config.toml
n_layer = 10
d_model = 128
n_experts = 192
experts_per_token = 4
d_expert = 64
d_shared_expert = 0
activation = "gelu"
moe_layers = [0, 1, 2, 3, 4, 5, 6, 7, 8, 9]
router_score = "softmax"
normalize_top_k = true
routed_scale = 1.0
balance_loss = 0.0139
balance_bias = false
router_z_loss = 0.001
router_bias = true
init_std_router = 0.00961
lr_router = 0.00113
vocab_size = 2048
norm = "rmsnorm"
norm_eps = 1e-06
tie_embeddings = false
optimizer = "muon_variant"
lr = 0.00884
beta1 = 0.95
batch_tokens = 32768
seq_len = 256
train_tokens = 283600000
steps = 8655
dataset = "wikipedia_en"
Below are experts of layer 4 (counted from 0) of a mixture-of-experts language model. Rows are named up (a neuron's input weights, with its number) and show model dimensions 0-127. Each number is 200 + 20 x the weight over its row's rms, rounded and kept within 0 to 999.
Before each expert's rows: a language model's description of what the expert responds to. This comes from a sample of Wikipedia text that the model never trained on.

# expert 63
Description: Line breaks ending table rows after a pipe, before section headings, and after sentence ends in lists and tables.
up3,209,229,195,158,219,204,173,172,210,205,172,207,195,204,157,204,186,182,144,209,178,205,196,176,174,203,219,212,200,196,214,220,219,188,237,180,251,205,220,222,214,159,202,210,216,202,199,180,203,221,184,225,205,213,213,209,201,175,191,229,204,196,169,229,184,163,184,223,184,167,171,200,214,191,196,196,225,250,212,169,196,178,196,205,197,184,208,203,196,223,182,207,232,197,194,216,186,179,199,216,199,224,183,227,156,186,181,196,188,208,183,190,198,177,193,213,196,231,209,191,218,170,218,185,226,185,226,181
up4,227,181,206,181,202,171,168,227,220,223,179,195,194,189,207,235,184,196,187,192,151,208,191,167,180,209,208,196,246,221,200,200,157,222,204,175,230,230,218,212,166,185,210,211,233,186,198,206,225,188,208,211,204,203,193,185,208,238,211,213,224,187,203,195,188,207,196,187,230,221,155,209,205,207,231,187,194,192,192,197,198,174,169,204,186,214,209,203,173,220,214,198,200,201,171,215,237,151,175,205,154,217,199,216,231,191,213,209,170,198,172,199,174,174,227,211,224,205,178,212,233,191,201,187,199,223,198,199
up5,185,207,204,190,179,182,222,240,209,219,228,257,199,181,241,187,189,218,196,197,209,202,173,182,187,178,218,179,198,183,187,202,193,209,179,217,160,236,206,202,226,220,217,172,204,195,196,230,215,182,168,223,237,215,240,194,206,193,166,213,189,200,200,210,208,183,209,214,241,233,178,220,207,173,212,212,209,197,194,175,186,216,202,189,178,201,179,191,208,166,194,199,176,224,193,164,196,178,232,228,216,188,183,224,202,182,183,218,170,211,167,169,187,178,224,207,192,217,225,197,192,176,209,204,225,228,219,188
up6,190,184,216,223,212,208,208,252,165,151,189,235,193,182,217,186,147,195,197,187,221,207,236,209,209,195,219,190,206,194,164,197,207,180,198,230,180,204,217,169,174,191,185,203,214,176,221,203,218,203,185,209,213,225,191,230,211,229,204,218,184,186,223,185,183,214,209,146,196,192,210,217,211,194,206,196,176,251,220,200,211,243,183,173,204,196,233,202,211,178,204,191,185,220,190,165,202,195,207,205,206,195,221,218,217,196,216,217,197,205,225,243,196,163,193,202,221,206,243,174,185,215,186,209,206,204,203,212
up7,177,177,228,198,209,185,209,222,256,185,186,223,179,173,211,180,181,211,207,219,203,158,164,202,211,192,209,214,198,224,219,206,177,197,167,212,204,211,199,237,190,221,199,205,231,213,209,190,211,197,213,220,169,207,194,195,181,161,197,197,186,239,176,207,232,181,192,215,229,202,168,191,211,166,187,193,222,160,182,231,178,190,194,201,198,227,199,216,203,211,245,179,211,202,216,176,223,198,185,160,221,183,182,188,179,240,194,204,200,206,193,199,234,204,199,231,185,181,202,218,159,218,188,228,186,200,206,176
up8,170,196,206,206,190,211,192,197,189,223,225,198,193,209,191,189,162,180,213,209,176,182,206,161,180,245,198,189,181,220,189,201,223,198,203,169,176,230,180,185,220,198,179,191,176,202,185,196,168,201,190,205,212,233,162,199,162,179,212,166,208,202,218,181,228,215,186,219,171,193,200,186,168,193,132,202,163,244,203,190,189,196,208,185,178,202,213,170,205,231,194,153,194,207,176,218,185,206,203,215,215,191,214,188,171,212,205,215,165,185,193,206,205,192,216,194,172,207,201,173,223,168,194,203,225,224,224,202
up9,190,203,176,214,225,227,173,172,197,200,221,193,222,199,218,216,205,195,180,193,168,196,215,191,170,189,186,207,173,212,197,209,209,225,198,224,225,228,210,177,213,189,184,214,220,218,220,199,164,191,213,205,192,189,214,204,209,217,187,221,193,194,238,212,197,226,208,197,227,177,187,194,212,222,210,212,208,209,194,167,200,213,208,213,180,195,211,203,159,190,207,229,230,200,175,170,191,193,187,228,203,177,213,183,161,252,164,217,217,204,199,158,169,172,234,199,187,240,221,235,192,193,208,170,252,202,237,219
up10,178,204,176,198,229,205,208,218,178,208,177,201,173,160,203,199,194,225,222,225,192,200,172,207,190,169,174,210,221,190,210,200,214,230,187,222,212,200,170,199,177,182,180,210,223,208,226,175,232,180,203,203,209,215,203,218,175,244,187,214,190,185,236,197,198,225,178,209,201,225,155,217,208,184,183,191,198,200,188,199,207,211,172,196,201,201,203,185,219,190,183,148,141,196,217,222,211,206,172,189,200,164,175,203,241,201,164,223,201,204,175,210,228,190,215,206,179,155,175,210,206,213,167,188,195,219,195,224
up11,190,206,210,181,190,201,194,220,237,190,229,196,176,189,170,166,156,198,178,203,197,208,151,233,169,171,216,245,185,209,199,193,159,219,191,245,165,233,201,216,215,207,182,183,184,197,209,212,212,201,208,215,216,213,184,201,210,163,204,178,205,233,207,214,215,187,189,197,169,219,229,201,188,215,221,201,192,200,205,223,173,195,180,236,204,182,194,185,188,204,203,195,226,170,202,181,222,175,180,182,230,220,167,228,197,200,197,220,211,211,200,167,180,203,182,178,208,200,213,221,206,175,217,219,202,191,230,243
up12,191,224,223,195,230,213,216,169,206,187,230,194,207,222,209,194,191,192,158,226,216,183,211,207,188,220,189,200,196,198,165,239,184,181,197,188,211,213,216,210,213,215,191,197,197,155,206,178,176,255,214,200,201,197,214,200,200,191,173,183,207,173,219,234,212,227,190,183,216,195,204,201,181,195,202,217,186,170,220,207,175,233,216,165,203,201,233,190,202,214,221,220,197,185,207,178,163,205,204,224,211,205,212,193,202,219,225,168,222,203,201,180,193,220,226,184,201,219,250,207,216,264,170,212,167,224,183,220
up13,202,165,234,211,230,243,214,157,224,234,182,183,191,188,226,161,186,201,208,222,231,185,219,229,218,212,202,220,179,189,189,218,212,175,186,169,203,190,223,178,166,195,217,210,183,178,200,205,195,186,202,167,210,166,188,181,176,190,203,199,129,206,187,199,203,192,218,199,218,198,237,219,224,218,204,206,187,190,223,201,186,224,222,203,207,222,218,223,196,187,193,205,194,237,211,176,207,198,188,193,233,165,205,209,201,180,183,186,192,218,209,228,226,197,208,192,231,190,208,186,181,230,192,189,217,180,165,185
up14,194,213,202,181,208,189,188,167,155,188,209,179,214,197,207,200,184,218,216,262,193,200,186,222,192,210,199,222,172,222,212,177,188,199,197,234,195,201,171,208,191,211,243,207,203,198,202,173,186,244,181,227,199,198,207,212,209,156,234,169,201,195,208,203,195,229,185,201,235,186,189,195,174,246,179,205,199,199,216,221,165,191,219,212,210,194,171,208,215,193,235,201,198,200,165,197,182,175,200,202,221,228,142,209,212,212,233,195,208,194,178,219,200,224,211,184,210,165,191,190,175,199,199,205,195,218,175,165
up15,175,203,177,234,216,194,197,211,199,213,190,212,210,195,185,202,179,212,216,195,198,177,243,219,231,208,238,218,176,201,216,218,155,195,200,204,199,186,191,204,164,231,186,217,217,234,200,169,227,191,207,210,218,241,223,187,196,203,184,199,209,216,202,260,194,198,221,192,213,205,184,221,203,188,200,208,239,185,196,210,206,204,216,172,211,186,149,214,212,188,165,191,161,205,209,210,205,192,191,223,192,181,223,195,215,230,186,197,188,231,209,202,206,202,192,162,176,204,209,252,206,193,209,180,205,183,253,172
up16,233,220,188,170,208,219,201,248,166,201,173,219,211,150,182,201,220,184,226,200,230,202,214,204,222,206,187,195,216,208,208,187,228,185,200,186,214,173,225,219,177,190,213,186,204,213,184,198,200,173,226,188,180,244,224,204,183,209,197,182,212,202,198,191,202,198,190,191,224,188,193,216,192,207,194,227,195,218,183,167,226,222,218,206,211,175,163,209,213,177,190,181,194,209,182,210,160,238,206,203,194,174,132,179,201,248,180,182,177,225,200,197,198,216,177,187,213,230,204,195,197,224,167,191,207,224,190,193
up17,190,161,200,189,202,193,197,172,232,198,194,201,174,209,218,207,210,214,172,210,236,221,198,193,198,220,190,211,216,196,200,193,205,212,238,234,183,256,191,179,201,195,249,205,172,194,205,198,219,235,178,218,210,217,184,215,201,192,206,192,207,190,207,247,228,214,177,197,202,200,197,205,212,168,240,186,198,175,223,216,192,193,178,203,216,196,233,227,186,177,210,219,186,182,162,184,195,194,202,190,219,206,249,220,196,230,172,226,215,197,164,233,203,194,226,186,227,185,224,228,183,188,198,217,210,168,236,203
up18,203,202,204,202,229,193,180,209,192,189,179,210,243,227,166,211,201,197,200,212,201,167,194,184,181,211,226,188,229,204,214,223,175,194,188,187,236,200,196,243,222,206,159,178,165,229,213,177,224,199,215,212,227,233,167,201,228,216,194,231,154,209,216,201,205,193,179,152,216,213,204,204,195,205,196,210,209,179,222,189,215,170,229,180,206,205,188,186,218,193,229,229,203,191,231,156,176,218,225,185,170,194,209,207,213,201,197,225,202,192,214,206,217,171,207,226,213,219,223,202,209,182,154,222,183,210,195,188
up19,208,220,217,203,170,200,208,230,189,212,210,223,204,200,201,219,202,222,233,195,182,213,216,217,218,211,238,192,218,180,206,161,195,211,216,227,219,223,203,191,239,225,192,192,202,192,198,158,190,223,222,211,182,199,202,189,214,242,149,227,194,199,193,203,184,173,216,209,207,166,175,161,238,195,190,202,181,186,195,212,197,211,193,213,216,195,204,179,222,183,185,225,165,195,197,209,208,216,216,207,183,162,186,174,200,149,232,206,192,213,221,165,217,200,197,215,200,173,153,164,212,199,194,159,176,215,211,202

# expert 15
Description: Colons after infobox-style field labels in lists, such as Born:, Institutions:, Elevation:, plus dashes, equals signs and arrows.
up3,199,188,218,204,226,163,206,200,189,227,217,188,222,179,208,224,228,234,207,183,186,190,192,186,221,195,234,176,152,205,218,185,235,192,199,202,203,208,173,201,223,198,182,219,232,222,192,188,257,188,202,206,183,154,228,195,177,206,213,160,186,204,205,170,203,186,199,167,208,176,211,223,156,231,193,214,199,202,165,168,229,190,210,215,183,197,198,180,175,179,216,222,202,232,220,193,209,187,226,208,219,212,230,215,226,190,210,200,209,194,209,162,179,189,204,190,184,168,178,192,190,214,207,212,212,221,197,175
up4,171,175,192,206,208,188,196,206,184,200,229,217,224,182,218,208,185,186,201,180,176,205,178,213,219,194,190,167,187,197,205,173,199,186,219,200,223,196,166,224,214,174,168,204,180,187,204,159,190,234,209,192,159,263,223,184,222,183,215,174,185,183,226,202,227,223,205,229,208,166,180,223,173,179,188,209,210,225,199,190,198,209,202,161,184,169,222,228,196,195,194,207,197,198,211,201,218,204,177,203,193,235,167,218,224,190,198,216,197,158,207,174,200,170,181,196,215,185,171,223,218,196,214,232,223,167,201,191
up5,166,204,208,197,224,200,170,203,198,184,193,191,190,211,225,222,217,220,239,222,206,213,219,197,218,190,189,228,207,203,222,207,227,169,201,212,160,158,170,189,207,173,216,207,156,182,197,233,227,240,208,191,192,218,158,165,203,184,239,168,217,179,206,214,185,206,172,207,217,154,215,207,196,189,192,218,182,176,227,233,175,183,183,172,152,199,199,211,230,176,191,214,199,196,203,192,193,195,192,167,189,219,185,181,174,218,182,171,207,181,167,185,201,193,200,192,203,204,223,181,192,201,201,199,220,189,194,202
up6,173,199,189,172,178,211,201,197,191,217,203,234,213,175,189,222,211,179,188,195,226,219,194,190,183,229,207,244,188,192,203,202,186,173,193,204,207,173,188,206,172,216,186,176,188,160,216,192,194,171,187,222,215,222,210,205,171,205,212,175,173,167,231,196,189,219,167,194,223,220,234,186,178,185,188,216,204,193,176,223,199,212,187,206,180,179,234,199,179,235,216,151,230,191,189,199,161,190,190,209,184,234,185,197,213,176,185,149,179,214,226,179,202,190,196,207,173,228,203,222,207,185,199,193,194,249,224,193
up7,207,203,179,177,193,192,210,177,198,215,189,202,186,210,206,212,220,182,212,186,210,185,188,247,193,136,203,164,153,189,193,197,162,186,189,204,247,161,209,200,207,174,190,176,229,182,195,196,177,176,200,195,177,215,224,204,217,201,193,191,164,203,181,165,184,178,206,176,182,211,187,184,218,228,191,227,224,206,193,183,193,183,201,198,183,208,218,210,228,202,166,192,189,244,224,190,213,183,190,219,202,205,182,188,177,204,201,208,228,193,210,162,205,218,162,212,192,205,216,217,194,187,193,195,237,236,158,208
up8,204,177,208,182,201,204,201,161,211,184,176,205,205,174,188,222,197,176,207,212,193,184,190,216,196,195,186,185,151,217,219,231,234,166,198,201,181,225,186,238,172,200,224,188,148,218,208,233,197,189,156,194,190,208,176,188,171,204,220,185,227,169,210,212,207,211,209,182,191,210,185,221,159,202,203,200,228,181,185,188,185,212,163,194,213,226,200,178,171,211,218,216,245,201,176,229,187,218,194,212,207,188,204,190,174,192,158,186,210,186,185,203,218,191,178,209,204,200,157,185,205,215,176,176,203,202,166,230
up9,176,205,220,207,214,202,245,192,225,220,211,198,203,243,218,224,180,175,205,213,220,201,210,186,229,166,172,173,199,233,196,163,197,164,201,198,153,205,216,196,181,183,188,207,182,220,213,175,196,184,198,228,215,184,210,203,198,186,210,192,239,179,216,165,143,170,189,216,165,204,194,186,160,181,176,231,182,192,194,223,201,190,180,219,169,202,200,185,225,204,202,189,202,173,217,193,211,189,186,198,215,206,199,178,188,225,197,202,213,221,183,196,225,209,214,229,197,229,197,222,210,189,183,175,175,234,165,201
up10,200,189,194,239,173,200,210,217,215,178,185,191,206,200,209,199,241,197,216,200,139,192,238,192,201,208,182,188,181,203,208,203,232,181,198,192,201,182,180,185,211,199,193,187,198,206,195,185,195,179,161,179,187,223,204,187,199,203,229,198,242,186,190,190,182,195,216,212,164,210,206,202,179,187,171,187,187,196,188,236,215,192,205,204,202,230,228,211,168,235,139,175,201,194,228,161,177,216,195,208,170,188,207,177,217,181,193,168,199,234,215,191,159,200,180,202,226,184,206,240,194,217,207,182,173,175,208,228
up11,191,160,236,162,221,158,179,190,221,211,201,186,230,196,218,227,206,189,169,185,234,206,165,208,236,209,183,200,177,207,216,161,211,200,198,189,206,166,239,196,223,225,185,185,197,178,237,188,213,199,201,229,190,209,193,211,202,185,166,189,206,197,204,220,230,195,209,220,214,219,207,191,186,198,183,204,194,201,201,178,182,205,228,177,216,227,175,205,226,211,179,165,208,193,200,209,194,241,228,199,187,156,194,189,203,216,193,235,237,210,206,211,204,171,190,164,209,186,167,167,220,194,193,167,212,188,204,188
up12,202,196,204,168,205,183,177,219,218,191,177,198,204,186,225,235,235,213,195,228,217,164,191,194,192,200,207,211,167,208,208,222,243,203,242,198,203,185,166,220,176,220,205,186,197,169,254,177,204,204,243,179,223,210,206,195,172,192,197,184,185,226,172,199,215,186,178,202,223,189,206,175,201,185,196,204,195,181,211,183,188,218,156,230,187,194,211,215,196,190,230,262,226,213,177,209,178,190,173,205,222,220,178,199,191,202,158,186,208,181,216,200,204,191,198,198,182,183,173,169,180,199,171,185,195,214,190,197
up13,235,202,190,182,224,221,197,238,196,194,201,211,209,179,171,186,186,214,220,204,215,218,202,217,203,197,191,180,192,183,200,207,185,172,181,193,166,192,198,197,178,159,207,165,236,165,197,162,176,191,195,201,201,222,216,158,224,205,185,193,137,219,220,214,191,199,201,212,211,207,212,210,144,174,200,194,189,206,190,216,179,204,219,192,199,217,184,217,236,188,206,178,201,208,159,197,227,206,188,197,202,211,188,171,226,188,222,184,172,207,182,199,239,202,229,255,178,179,192,186,221,229,190,200,208,210,194,218
up14,199,179,239,200,191,178,156,208,191,205,179,159,178,209,192,193,179,198,168,156,175,214,181,196,196,223,204,230,220,199,189,212,194,172,204,190,186,219,198,176,181,214,188,213,204,221,211,198,177,196,167,186,242,195,206,203,236,164,220,197,181,195,203,220,226,163,246,213,204,206,231,182,166,217,204,254,197,204,200,209,227,171,223,229,201,176,180,239,201,183,217,219,201,188,219,188,207,178,217,214,176,203,180,198,205,222,215,207,216,205,206,196,193,178,199,168,203,218,215,210,202,196,197,223,241,197,210,164
up15,200,180,175,187,207,224,182,189,197,229,189,194,212,192,191,198,194,211,173,221,199,172,209,196,158,183,169,166,222,202,254,207,161,207,241,197,243,165,185,230,206,179,197,213,197,220,218,218,217,209,207,211,183,208,186,203,166,218,181,217,215,201,216,196,204,231,212,187,230,197,204,186,231,208,223,199,173,187,188,198,208,156,202,222,217,189,159,204,163,212,203,187,193,190,182,193,201,215,198,204,191,186,199,178,177,211,210,176,247,201,158,191,207,214,175,170,209,196,203,231,238,221,234,175,208,208,197,201
up16,199,211,177,187,195,185,202,199,212,173,224,181,226,202,221,191,189,179,178,176,208,207,212,199,192,195,195,202,213,234,193,212,186,193,221,223,169,194,218,226,190,208,185,207,213,180,238,207,223,184,226,226,239,219,206,220,226,191,207,198,191,188,221,178,181,171,166,193,135,220,184,196,199,189,194,231,223,199,238,225,190,192,196,201,167,186,218,150,188,167,181,206,195,163,217,188,166,171,197,212,184,190,193,191,211,185,157,203,193,213,241,222,195,171,192,216,203,209,226,208,201,213,205,213,161,184,195,236
up17,206,177,169,187,185,209,188,215,201,198,195,229,196,196,158,193,196,177,203,219,216,207,199,169,214,193,194,210,212,221,199,170,210,188,196,229,192,186,186,231,245,219,188,194,216,226,164,172,139,209,212,211,178,176,213,223,195,201,185,205,209,197,175,224,187,203,213,205,201,231,222,205,184,192,225,159,206,247,166,230,203,216,203,221,213,194,196,245,189,185,210,192,208,171,192,225,174,179,209,208,229,194,183,202,215,183,170,211,222,192,185,192,216,197,181,186,180,214,179,236,208,205,202,246,182,155,206,187
up18,164,185,195,140,193,180,219,190,195,203,224,226,209,164,192,193,236,192,194,223,190,185,219,199,202,187,196,204,179,190,199,202,169,191,212,203,194,208,171,185,223,217,216,163,206,172,173,219,209,192,172,191,208,239,167,162,224,192,164,166,175,188,178,209,188,217,194,195,204,207,226,210,207,212,216,183,198,193,200,194,227,161,188,180,206,205,205,204,186,229,158,182,181,161,189,187,189,212,199,168,238,214,198,192,221,192,183,190,192,163,205,216,226,211,193,188,164,172,203,168,180,178,216,192,185,190,225,223
up19,212,190,243,212,186,213,219,223,232,178,200,185,160,225,213,186,206,190,209,206,204,185,185,204,187,214,246,233,200,235,160,225,247,175,211,214,218,213,207,218,183,207,172,195,218,185,203,201,188,221,207,181,190,181,196,199,208,214,231,207,199,171,178,180,202,191,199,157,208,232,179,168,191,208,190,195,231,170,180,244,168,199,209,228,209,221,224,203,175,217,228,206,202,222,198,166,186,199,176,155,198,228,215,213,216,240,199,210,192,210,215,209,191,213,177,202,214,202,209,192,160,196,213,200,191,202,227,199

# expert 37
Description: Word pieces el, ol, vel, cle, as in rebel, label, elevated, plus sentence-final periods and line breaks before headings or tables.
up3,179,204,203,224,171,162,196,160,177,194,192,213,201,179,183,221,223,194,210,222,157,203,201,190,212,188,178,218,188,238,201,217,222,212,161,210,201,202,199,172,235,169,219,193,190,208,185,203,205,215,188,205,197,188,203,218,169,202,205,217,199,189,192,236,189,207,226,211,173,207,218,181,225,179,189,169,211,216,164,213,222,171,204,229,212,185,195,164,167,181,213,192,190,208,157,196,179,196,183,195,243,182,170,167,200,212,199,155,199,205,176,220,194,190,195,223,188,187,206,211,189,228,182,180,177,236,190,241
up4,226,194,200,191,218,209,220,197,229,180,234,209,197,190,223,216,204,192,189,174,207,204,206,226,226,191,187,168,203,208,199,206,212,162,169,213,173,210,219,183,158,172,190,152,184,219,210,206,235,195,189,235,183,228,188,207,210,182,195,223,199,241,222,210,222,186,231,201,222,216,221,184,183,205,215,172,193,218,186,214,176,209,208,214,234,193,159,212,195,157,187,196,179,199,191,199,192,192,216,177,165,241,159,189,174,222,187,193,176,219,204,204,206,222,166,189,229,227,238,192,193,191,228,203,203,198,210,201
up5,170,242,226,192,184,196,222,179,209,207,196,204,245,186,204,222,168,181,187,221,200,217,189,247,209,209,175,200,235,207,194,204,178,212,184,233,173,159,241,183,203,208,205,218,213,187,206,232,181,199,198,189,195,205,206,189,190,217,152,197,201,224,213,191,196,192,221,205,205,174,188,198,227,210,195,184,236,188,219,207,218,187,231,201,199,228,179,208,215,239,168,179,209,226,209,201,200,186,186,183,185,212,222,226,175,210,208,204,195,191,205,230,190,241,187,205,186,205,208,218,207,184,188,147,197,214,207,257
up6,191,186,203,213,201,192,187,195,249,228,221,235,196,200,214,200,224,169,212,201,196,186,172,194,186,207,209,164,179,176,175,178,223,218,201,223,179,206,196,191,227,180,208,193,202,171,166,192,177,198,167,191,207,205,193,259,201,223,174,201,242,206,203,175,169,166,184,238,209,233,221,188,228,180,188,209,210,194,165,206,191,235,160,224,212,182,194,208,208,197,198,184,187,225,208,195,224,191,185,199,200,183,222,196,207,237,204,182,189,213,194,185,233,186,200,231,161,173,213,218,208,226,203,226,207,220,189,182
up7,186,174,178,213,211,242,212,236,233,175,185,147,191,193,245,168,213,174,234,223,201,225,193,194,206,189,161,215,182,180,202,188,168,208,183,184,190,201,193,177,193,148,187,195,216,179,207,196,197,182,192,183,202,203,167,176,187,211,197,191,215,226,207,232,201,178,195,181,208,193,178,197,164,187,192,186,210,201,199,193,207,178,221,200,173,186,212,214,166,234,200,184,219,159,200,200,196,182,192,194,218,191,189,227,198,207,183,189,169,208,172,177,178,152,225,188,217,193,208,218,191,234,213,218,211,204,190,219
up8,214,179,233,215,161,186,223,201,226,199,205,212,219,208,233,210,203,190,187,217,205,158,180,198,204,204,176,169,199,204,202,217,193,181,229,253,204,146,177,201,192,240,240,207,193,190,212,194,223,180,176,223,210,220,203,218,213,186,214,190,205,176,209,206,208,218,198,220,198,204,195,220,181,173,210,191,189,159,208,218,245,190,187,222,212,175,200,192,174,201,153,184,227,194,185,169,194,179,212,180,175,193,217,218,189,197,175,199,220,221,230,222,202,177,193,200,245,213,187,177,205,240,189,182,192,194,206,184
up9,212,197,203,173,227,204,208,172,181,187,219,250,216,232,219,209,186,188,207,188,184,205,225,228,178,211,174,188,178,230,237,194,159,214,230,219,172,165,220,190,221,177,199,214,222,209,210,192,201,173,161,221,191,208,220,201,188,174,191,192,169,218,191,208,195,184,198,198,208,210,216,184,213,216,175,176,202,216,204,222,190,204,192,195,166,205,195,227,205,196,180,190,190,174,203,176,218,187,168,216,212,201,175,212,185,169,210,198,170,209,215,207,181,198,141,178,224,179,208,218,191,163,171,176,162,181,233,196
up10,208,182,196,172,164,205,194,202,211,201,195,196,204,192,173,196,221,215,179,193,235,184,172,195,218,203,179,206,206,191,210,197,203,191,187,230,152,217,212,197,210,213,192,218,192,172,196,192,208,233,188,192,187,172,228,207,199,184,166,213,150,201,233,247,219,204,222,175,197,182,212,221,186,187,193,208,218,216,212,232,201,144,193,206,184,193,220,221,199,165,191,201,223,222,199,163,179,204,232,163,161,211,195,194,239,213,178,201,178,213,189,225,235,225,182,161,205,176,200,203,180,192,218,185,207,184,198,226
up11,205,217,222,189,196,167,226,213,195,183,158,137,163,223,180,225,182,188,228,205,152,198,208,200,217,164,206,206,201,209,189,211,217,187,182,177,202,225,177,200,207,165,165,183,202,197,203,186,247,203,205,215,175,189,210,203,198,173,204,178,201,236,202,202,216,190,205,192,217,223,231,181,208,222,192,208,166,168,198,223,199,196,184,201,201,179,204,209,178,197,214,225,202,222,161,197,193,176,174,201,179,216,197,206,199,221,211,214,211,214,215,192,166,188,234,235,202,201,195,204,151,190,180,184,232,186,191,171
up12,177,187,194,214,205,209,187,174,184,222,181,180,217,192,189,206,235,208,234,209,194,223,205,193,205,197,185,190,189,223,261,195,214,191,184,257,205,166,162,193,217,189,197,188,197,193,179,158,222,188,210,205,193,187,180,195,246,178,231,194,201,213,216,150,206,195,196,181,205,160,196,207,203,210,206,183,193,177,222,173,215,207,210,231,163,191,207,201,189,196,193,158,209,190,196,171,227,198,202,198,188,197,156,196,161,224,221,233,190,197,230,188,178,199,188,224,222,196,178,195,214,185,216,188,171,210,184,200
up13,191,191,188,207,220,215,221,232,249,184,179,178,221,208,160,175,188,207,219,215,222,257,177,183,187,185,167,244,201,175,201,203,213,192,181,187,160,190,182,207,199,210,218,186,214,172,226,205,167,175,222,192,233,217,207,192,226,204,175,210,201,191,206,211,168,226,214,192,195,207,217,183,205,205,226,163,192,208,178,205,201,195,191,191,174,208,210,233,211,215,206,195,213,244,191,237,191,195,177,207,223,208,208,195,199,205,178,190,168,248,191,172,210,188,174,231,191,200,170,221,209,220,195,220,205,174,191,200
up14,204,183,201,211,172,202,208,177,218,157,185,206,178,168,176,242,201,194,198,237,208,174,167,200,183,227,182,201,197,214,219,187,206,168,189,210,191,168,211,192,217,204,171,226,212,229,202,161,169,160,222,210,193,210,184,169,170,195,179,189,204,223,180,236,232,192,224,167,212,220,221,203,189,201,199,218,228,214,220,183,214,182,185,220,178,200,209,225,212,204,202,211,192,165,179,180,217,204,213,163,197,202,171,224,198,194,224,175,218,197,225,193,217,228,176,168,161,190,197,217,202,221,224,211,216,178,207,200
up15,217,231,204,219,163,198,203,197,194,203,192,178,190,171,202,217,209,198,214,218,188,182,190,210,231,216,221,173,234,201,178,209,242,150,210,210,199,180,206,192,194,209,187,204,178,182,164,173,200,174,218,220,213,245,188,180,182,190,182,204,193,177,195,197,196,169,179,183,177,189,196,200,227,213,230,206,191,219,205,209,195,180,219,240,211,166,214,169,186,155,184,176,194,205,195,184,159,150,174,217,178,198,176,223,236,213,217,183,189,176,191,219,199,226,223,218,192,183,212,185,204,198,187,216,172,179,187,223
up16,182,202,192,200,211,185,199,205,192,200,201,173,210,162,182,227,221,198,175,214,232,181,215,261,209,210,190,169,170,217,193,200,231,151,249,216,202,191,188,196,208,231,184,222,203,198,177,225,207,215,217,204,210,166,218,210,198,199,177,165,221,173,197,170,207,178,222,203,197,215,177,180,184,200,169,203,184,209,189,189,212,179,189,214,186,203,223,187,206,203,231,187,200,230,193,204,193,209,163,182,213,226,220,194,162,190,168,189,203,203,206,167,223,154,181,175,209,220,218,171,206,221,222,173,204,214,214,222
up17,217,193,175,226,207,194,222,213,202,179,192,176,225,172,213,209,188,186,211,196,180,214,220,198,184,242,156,186,155,205,225,207,221,168,204,214,174,212,177,164,210,171,153,229,207,179,200,211,172,169,201,200,230,202,215,178,191,178,204,184,197,240,190,227,172,167,199,197,193,193,196,172,204,184,202,201,214,192,260,218,223,210,183,182,214,173,168,235,184,185,217,168,178,168,183,204,183,197,202,191,194,187,193,196,184,190,196,199,184,216,200,178,192,172,179,182,193,190,223,219,212,175,193,182,184,188,219,216
up18,242,213,234,214,214,238,198,187,166,194,206,232,158,201,198,216,218,178,194,217,229,211,217,209,184,202,200,217,195,192,196,201,207,194,230,193,188,174,206,184,191,194,206,234,217,216,220,168,174,206,200,228,204,207,208,181,220,192,202,179,202,226,216,186,225,176,184,199,155,229,183,190,208,203,201,203,204,148,176,211,180,191,184,195,202,188,218,168,213,232,208,163,227,184,205,146,201,232,171,211,171,176,169,193,201,208,174,217,181,175,196,209,204,194,229,227,212,190,226,217,212,214,192,172,227,217,194,223
up19,175,188,223,189,191,199,130,201,164,218,213,225,213,181,196,199,221,199,165,215,195,200,190,209,181,231,186,174,208,185,220,176,201,225,191,228,196,194,219,223,188,164,237,190,210,227,191,159,176,215,200,208,182,207,214,209,217,210,211,183,227,257,234,195,180,211,199,195,206,219,199,200,225,213,172,196,203,214,223,203,182,204,202,154,198,184,178,216,224,186,198,194,198,200,164,187,187,225,168,201,186,220,196,157,227,194,198,187,190,198,221,186,218,199,211,214,204,208,191,170,222,191,207,229,196,176,232,168